Below are experts of layer 2 (counted from 0) of a mixture-of-experts language model. Rows are named router (the router's row for the expert), gate (a neuron's input weights, with its number), up (a neuron's input weights, with its number), down (a neuron's output weights, with its number) and show model dimensions 0-191. Each number is 128 + 24 x the weight over its row's rms, rounded and kept within 0 to 255. Numbers have three digits each.
After each expert's rows: a language model's description of what the expert responds to. This comes from a sample of Wikipedia text that the model never trained on.

# expert 42
router:160115112126107172083124151134078163152134060115128149114157115109175124123133110118108133114137132097132134192144123134116113128114161111167114093133134127105104108152115115148115096143131082137125151098121135104101144130097107133136147123129146113126133108143143094194094150117109135132108093132103144122130134164105106139083108113105134143075142132089096113183143124129142119110153152117146139145149122084157090179102088139155128127123151134142145158122151135094119130087131173065162146159121156133123115124079133145120124169114136155156136125149119158103098107097122173110
gate5:116175141110126120128143157114116092147125137145124095139117115095145078147118152150139128106138144138114152120130109119124159158140095150155088173071152126084132145141085131196150175171092131117092131123127151153120096097136125128120165195122132133125171082121171114151162165107174127129114126075090125095116158117128096105120090126159125139117134171084088094112127126113163093139164126132106107130087138132135132161116105155108140100144121130123134106112155116134122096120125139136069113119129107097144113152114161139132118148135154097112137113119140127143125131114132170090
up5:088114154148107112108098095100113081142102120115100144184134100135173166114105098109101118110101119150133109105118113164129072065070148122105134131136099123131118100142108118144128116131120106140108096150113139089105084125138080107124172112097138127151110129177114124150134158115153122117148116112097121121135139138115169131138087160149106175110135107116121143122106138107151108133134134129145156161147173101184155142137125097106123102115104126134085138132112169114117124162190116140141140108140152190135117157145126137112126140135137137100120164139138114100069134130167144103
down5:126128138219138122100158128082141147093124103123122121141136141116137151132133146113106099142127084140136111106126119121162141096151147109127144178125149130127092107122146110105086124152129115145189133140147122135076155125149125119120120126156129122138124127148151146118084128124119118115124094141104111129144065133121138112152144129151142112128133143099135121171105176118126096156129111170205162095116143199167134189124165087161159097106134102141101157111117117132116086148127117149126082103108133097138103125122127142102130097169122130154172139148136116098113134144142143143
It responds to: Middle and final syllables inside non-English personal and place names, such as Slavic ović and kov, Indian dha and ta, Nordic var.

# expert 16
router:132154112163133147136082139160141159140135055088116158108146129113163157124104080110083151112155132136133137171101199130109123110120117113119159122133103088143132116124114089162157107159167132114144108131162160091117135119104115122138131147118132138092146125136125130134161104079106158100152122118131117117143148131129126144149158094109090151083154117073095122177128139149147123166157144100152111130111155089140130160125134158123118119112149119119126113142140142152132117108110109140160183090164155147129132133154127119101108159129121196143105164099113100168144136110106137108
gate4:110124153122110107140096136127159114130144151083125178130139156181153126127111155160121095117125139123150127188116168119096140133119090123092100108167136136141151128115126121084116134122109129113133172146144147094120135147097114103121115124135112088101147105101098124133126064144093187127112103135116122120076147109084103179139133098123145124074145141130120126103122103115155116107146167137112084137121127111162155133178141130145090134128163085134183116156134127118135189136113134131146134090124145080133119126153157079149136151089158120128157144122100117140116121133136146088
up4:118161100152102088146112094164126128138123116117114179116142088162177153123112111089143165133092128119144091193125168114116108151130097116120118163134112118105171108147099137085095131100147151109151088102149119105136100154106140118175101150120102143129121122112112103131170107129097138102090138127120134129099146106108090158139133114106153142134179144120081126122096156132153131149143143114137103176151154129092119147166099142148154164138118149150167137118139101131130141115115107135138134125156140095110115085137111145128091121111103135110140179105111142155162117176159101076
down4:126128110135126124131147138105135132156151108116136124096130116128119097121107034151123149124149137163090134129133129113177095098141144132149106139176122106128104087101140132124115134087129161134163138193185138100091172129134145132140113109124159137143110141160107160166167096146136145085129122107173122101129132126114109124120139130129126112123141168121119103126121116140165118095118151147035131135120145119110132109137104162128110115116132125120131122062124140149154143122109113079143124090162137108166100139136131073090155130128137113149145127071113131149108149107095135165
It responds to: Bare space tokens after words like the, a, in, mostly before numbers or a following word: June 14, in 2010.

# expert 39
router:129112146161107141130159130132088153122109086116106130137140108117130137149111130125073150093152110091121135169123119113102112108144144108156159120140154110155099135153156139149124098155117101145096150121125131102126161099091101150178157124154142115115145098145137151159126108153101094135140163094140099146114131169135129115137128107098124091100160134103110106175118111138118146148133134102143153157156117076127074151100086119176124134119138123133121152122186107108137161121063155099175143160091122135145135142157140137095114178105127152177151139167130152124097134146102090102
gate5:111100151129104110166132093093144115112135180162133121141145101147120093138101155116183105136135118098131141145124096096131115111127120138114141146147098107134115136158136152139176095167150125111162158129141101122163109071102096129140128106158083154167146117126079154156124119145112101122119135097129129137096147155102153179128126123142126089140137135135128124169114142178080114110141070124082167105116142106134150137148097143140094154153110138150100124130153120125176143135082126134115133125103149115143142150140075078129074166124112133099103114175126108150113120140098111138
up5:139110142146130103097083117128142127164162117123096153090143082170113181114106135118131184172120114105168167141112118144116159154142115126154117133146156129111125114132152102162120129152116178175125133134094141104137163155093089175125121116120110142135146084119166087110092127105126100136153108176137140113149078179130159115078120115129144162125138173122134114154129109164093125106131132128108131112122140090101099122114122122102127126129087112107139122129133139108128095150107134117160178137123127100155145107123166162108159116077114112160173160139115120134103131155124162121
down5:125101124145111150152112098136123145137141085154090132146135115126150120174106123136122124144111151106133117129143104139125111100118092122100138116174126150122115164165123105151138120113123096087135141113152174102115127140140155137151145127140128118114161054144105145086103094152129134147091143087148144118163087119126149157114121137135149108155116116129129150122153144143069141137145134112001113100147131111108109093125129119171106105151087132117150172132139135155113133104096138117133186129107144131142134117111179105166128164124122128159138109154109132150103164125097152139
It responds to: Inner consonant pieces of foreign, often Slavic, personal and place names, such as č, š, kh, ov, ić, as in Politekhnika and Popiwczak.

# expert 27
router:126138116133118093145119097172058141108095120106152156097129137138123134122122139143059129083120117142154100144140179139115106133125120128149129167138148092134160097113150130165142090129120126113101116148108120111156115118133138162150124152129103125088143151148139148127113076169074194161158133097134098122077162119131130114134154118081119112119175122133089127133119147164136159141100152125152150114092105124111107154103143111122110121133149128113111167118207128108134103117113127129147136132131126125143097122129105118103076137143191124118139141104112115164164156132131092118
gate0:113108142121142137163115148110077139112141113107129102136164075159155139121131114153126122077167183125122098164117139150129135147109155149170144143151156124108123145144113108122147114151127187103135134161147133116126103130124110134132147148144104099106190097129081142190129130134146164157108125120167145130112141042112127107151114124179128150090147137141129131100120090128136146098132135164151115128096079161079106128115089149127121132156137112131103159106150090127139147099118144098101119135111106129132150120154151090113127131122130135100145130126076095092130107123130167091
up0:148131168142165093175154161107128145108121080134120095131140134110168108116121125123123095107137152148146101109113166141150136086180105143130140116193125138115122100125122103131086117149133123143131121128119168115106135109120111183139111137106147141125149129105102163141104106209131096125077067112146115104116101126119136142162135111105089172136137133109138114092079118137115109119116146138127103122129149142119141119131127144097144118163169116113149150155148130114129122122142116108164147156122137137086114113130106071176097172173154096154167133163122154109146168147133103126
down0:131078123122078136139131126127127145102134124107125105113122143146104168150118148085147094099155112147086113137155129162170103145097115164137076103105153105144128142153129099153129179091119143115067127133128125076152134133103121116104094165152087118090173105082136116092157152134144096169136098092140120148133143111138134136135162131100166132118108119113140126106135119103176115134109168111149128163106092098139154138112097128164130122105080089124135128135112150110146138130124089144107094145116124134120104133092098105103170110123099170099102102121144140119111082157156136133
It responds to: Lone capital letters opening names or abbreviations in tables and lists, such as L in Detroit Lions, Percival L., and TD.

# expert 57
router:120148135135154116151151142146116111108126129080144183127117141110139117162101121154118108131133117074111151130086146121157124123094117084126100123126162127130164113120153133152144107161069161131130088120165141131123114086159122131160121163189100123110099130154145126151140118111125125095208128088145097139092164149135143130129162122143137116124170126133114115132132083133126108153120136120146138157066129115101093160140128180126117111155156092130154133135149122118088093131122103132135158099102128148104151113126099134131121115148168140154119117108157161147187172115155107084
gate0:125103137124151118115121173108128165159110126088147136163123137129184140156155110149162123109140149122118115113086127086142137134098126117137122152088105155129126100146136129139144125155159153097127116136198050144144092122155063080107150148135132118138114102120116128097109130128111155130179143096131131141122156126137118128119167120142138090139070178123131159153112089132150113161135102123131150142123109110080130122092114144152174144143130084114113141160143084114102161159108110130144103152130141130158125185117102128122104175114115133113131108119135136132105164143143098090
up0:125116167122152102112130187107156122101105128088109105120084134096133162151121102085092124130117145072166146076183120101121134124127175114122124112120144145170099156144123168121154137153150143134126125138099108148145135092105166137125125130162158150102117136110138128115079139124146119114211132165135153134143138131150172110081116115131156099158092140134148176144154129098104142119071127104147095167116115127165132141157147114133081095128117136139128125146160161124093089158114118119122125147123106114139122134141163125120092134137150134111141098112163121096110145120121117094
down0:162131132081148107101161127111163114068137138147087157146139115120140135106148083117124130128144142115114111138133110102128109152142137146141118123099135117136122101080113088122118154167134155142133140136135131148092146110132126095122104068131118156144131174127137138121067078120146087086116160141125133146125122140161079111112138118165142101115170132143101116120093118095111181173166134080197179123160121144103118110157139143150134078107114129099148143132104117143113172112114145157110157154133131123118131129190135105105119111110140113104139157161121120139152156151159116117
It responds to: Spaces, periods and line breaks at sentence or line boundaries, opening quotes, the word so, and the i in i.e.

# expert 17
router:175148072117120136090103138179140150151114160124138150121135153126158120158099102111117089115146135129079127177128120093123095128125143137152107102126078123105076109134059131138151124141116126100175093129137143091104082146113162170114110145124100094108135109126103146112108124146131122123138110146153093107155134145120153131108153127121166130095143126108123125144123135099145116150145147098146162126133132118137114146166083137124133109192120085120127119164162149092093084100115119131130142128149122128110180118088138134121115144120140163143158119136107140122116093090201136154
gate5:109139134154089115136122174129172144101078116138109156109122172154164079129116130133091102160167118096096085163109155109119096149135160155155147110110119131091104101135100117165118105101139146095119102138108126110105130122146170151150109138124125143174110099161096154073106077132120105145166132133126151129112136151146145111138100111128143111148144090092095113146131116116133169176080128108142154147149136122112161136157118136142162117152103149113197128162162141143148143129165105115111159082123124125114190122088120115133134134110123143135131113142110123099113141139126144155
up5:140160123112115109143122122121123149132116148122148135138081084126104129130132102121136141132115155177101129148100105125164083154139119125175121138111087130136077112137131130108126113153108158134137180093160127149109116199094152152134100090139134136150141095129105100143138093107101099112101174165109136117123133145027118115152103163129144150175138106088151150115158138122163121150104154130104085113122151128131146115142131148096118137109120149124104135142135110098148114098103148141137149120153156120114179168172126151099090110148082159115130151147101122144108144148147133107
down5:099102155171122118168156154109145121100106120148147117157109162111118125133125100169078096140157151080173156100158119134096132105130130125122159137146148125130099160139104142135113155145143117140109093137126103132144145080117143111143123110154069181149151123152145110139124111084126117133160084116103151133145161119158098156146133128151183132136116082150133103136051123128113122169124093098130145142130078168125149130129110167084127124140105144136144155155091119125122100171155130129100124155127129125120099085136139167155147150109123117120147159138149117146091161162155120141
It responds to: Opening or middle pieces of longer words split into subwords, such as a-ven-ue, Con-di-tion, Uni-versidade, com-bines, often Latinate.

# expert 6
router:148134119159133131139114118165109146135123053080111160132127117117182154126114081086094143105134143105109125150113183118110115137104109107123115125113116085127134108115131098145132122149166138095140108139141139095138115092120095144169130152114164145091120126130149131163147115097107167116144150092127128139126147131122151146139150123144108117103171095087094114181112142145176104170164143090163123163084134093143103179131142142131119106133135109121125150127145124126126102114129100111141166076147147138125143118164121130109114164144120163150097171095151133196159129113110148121
gate4:137122143182169131137116144099141089100074121119117129129144139092145091097164149152109120117129109145118123097110135161139169106101092118132146103178135164123117137131123102126078158116128144093104105157137073111117158148140139123140099131130128102177109096135108075118139140097170134129124149146130140155175105156108147112126079144078142081117103132136142127126141118118102089148127127130149095147061134133133143142156124143179147131117103158134066140115160128167109104128132128160118111113087140121124116127187110120156163116139156095108116117117108145144121161153158137137
up4:095153133157135194122129122121108129105116119161161113131149152088128138131132124138129096135139139141140103150103125159140128171094079133099130132145164144112134157130107094148102141081105157106165149177141110100147144124154119165111105184114121160143121097124114179118144167127142163113159098101182114125149089088095101112161125113074118137139099106135125090133163147133123140111107132118128154121137146138111111105123118109094149156108100156133076119111147090132150093114124158119074142128107144095114119125127098161124152105131118088104135147091150158144133128199121125134
down4:126123111115163102134140121121164123101149076128115141161092116088138149151134150133103156127162106147120140105137098142109163132131132120117076098119184133138151100080113146128164122098158107118154119148117123121135126120114186101140114150171146159165105153141145099109145127079131076132130133163110136129147122125114145123140140163165149117133129095157103101115162113114144146153125155116074131124164117112108142137183109112166153140143135161098131140093122124146143108091092174130109153093113075114127109116147122103063118127126125123150120101148060066122137134138140138129
It responds to: Standalone space tokens, mostly before digits in dates and figures after a month or colon, such as October 12 or Born: 10.

# expert 14
router:111131111166081115092160117148117131146122122091153171134157127103162130154115121115144128127169098094120137183094146125129149110149110103125110139134155144117082136119129152159081101177081123148133094145152125129154153100086157130112138161131116125117139106106162133105104089137103146122157162116103120119144091131127179133135143106117171140111156124100132110112118123140133103129131093117142127158138113113156095126097117105100140106155140128175111109157208143141071143105065125142111129141110132117100149131106153147141124172136171160164152142107165109138110156093121130150
gate0:122117135119111103129150138125202143155146152146157111110140109148123101118098114095117144135177108126092138165109192140115143164168145138154099112132152151086097140189102143119105162129142134096106112115107086157107132123149131186143128112084124092079146105102127141113086079128097102154177158156104126112138071130107136126146084152119132120110138146122148103114119133127122120150094118107121136116155139122145119126109093108151069152151129131126128104139161142115120088136095131140139169118148147109133151133085157123129181143138090140115126158161127138135100115110152114136
up0:151131110141083150156116137143162120107113111138091140125136161118167171111153146162099160115108143062136117123140104123114118120137137144119150161138143124119109156145163157139149128081122150132128144118149136118107097167172112124118137107094123140149092164157120124127114102200155094120084127161134130122087148100132166146129165129129123073139122065095122156089104123107089071157112129120124156113129113104122131167127166102095128144098153106115132144116142107108102147173131177150169099115130129156151153142136134145155122093097111158120163108156124131087118127125139134147
down0:119142134129120100147133129123149097157115105155144117138136163116128206110182113145113145155101140138161090128117159101135120150116148099131146148157144134167129147126153136146146149135116138075130109082128179091100110144134124177116110132076138171120147130147119117152130168139116166104125146089136131091107148106105162149098157124226131115136120090120161150127133127132108150141167119122153133136126119131167132132113153150130141116123145075146141118143148110113121130112172150146132135145114184158134154156120130125135117153103100164109172075116097145113143133092167126130
It responds to: Consonant clusters and stems inside longer Latinate words, usually before suffixes like -ation or -ated, such as illus-tr-ation, sur-pr-isingly, conse-cr-ation.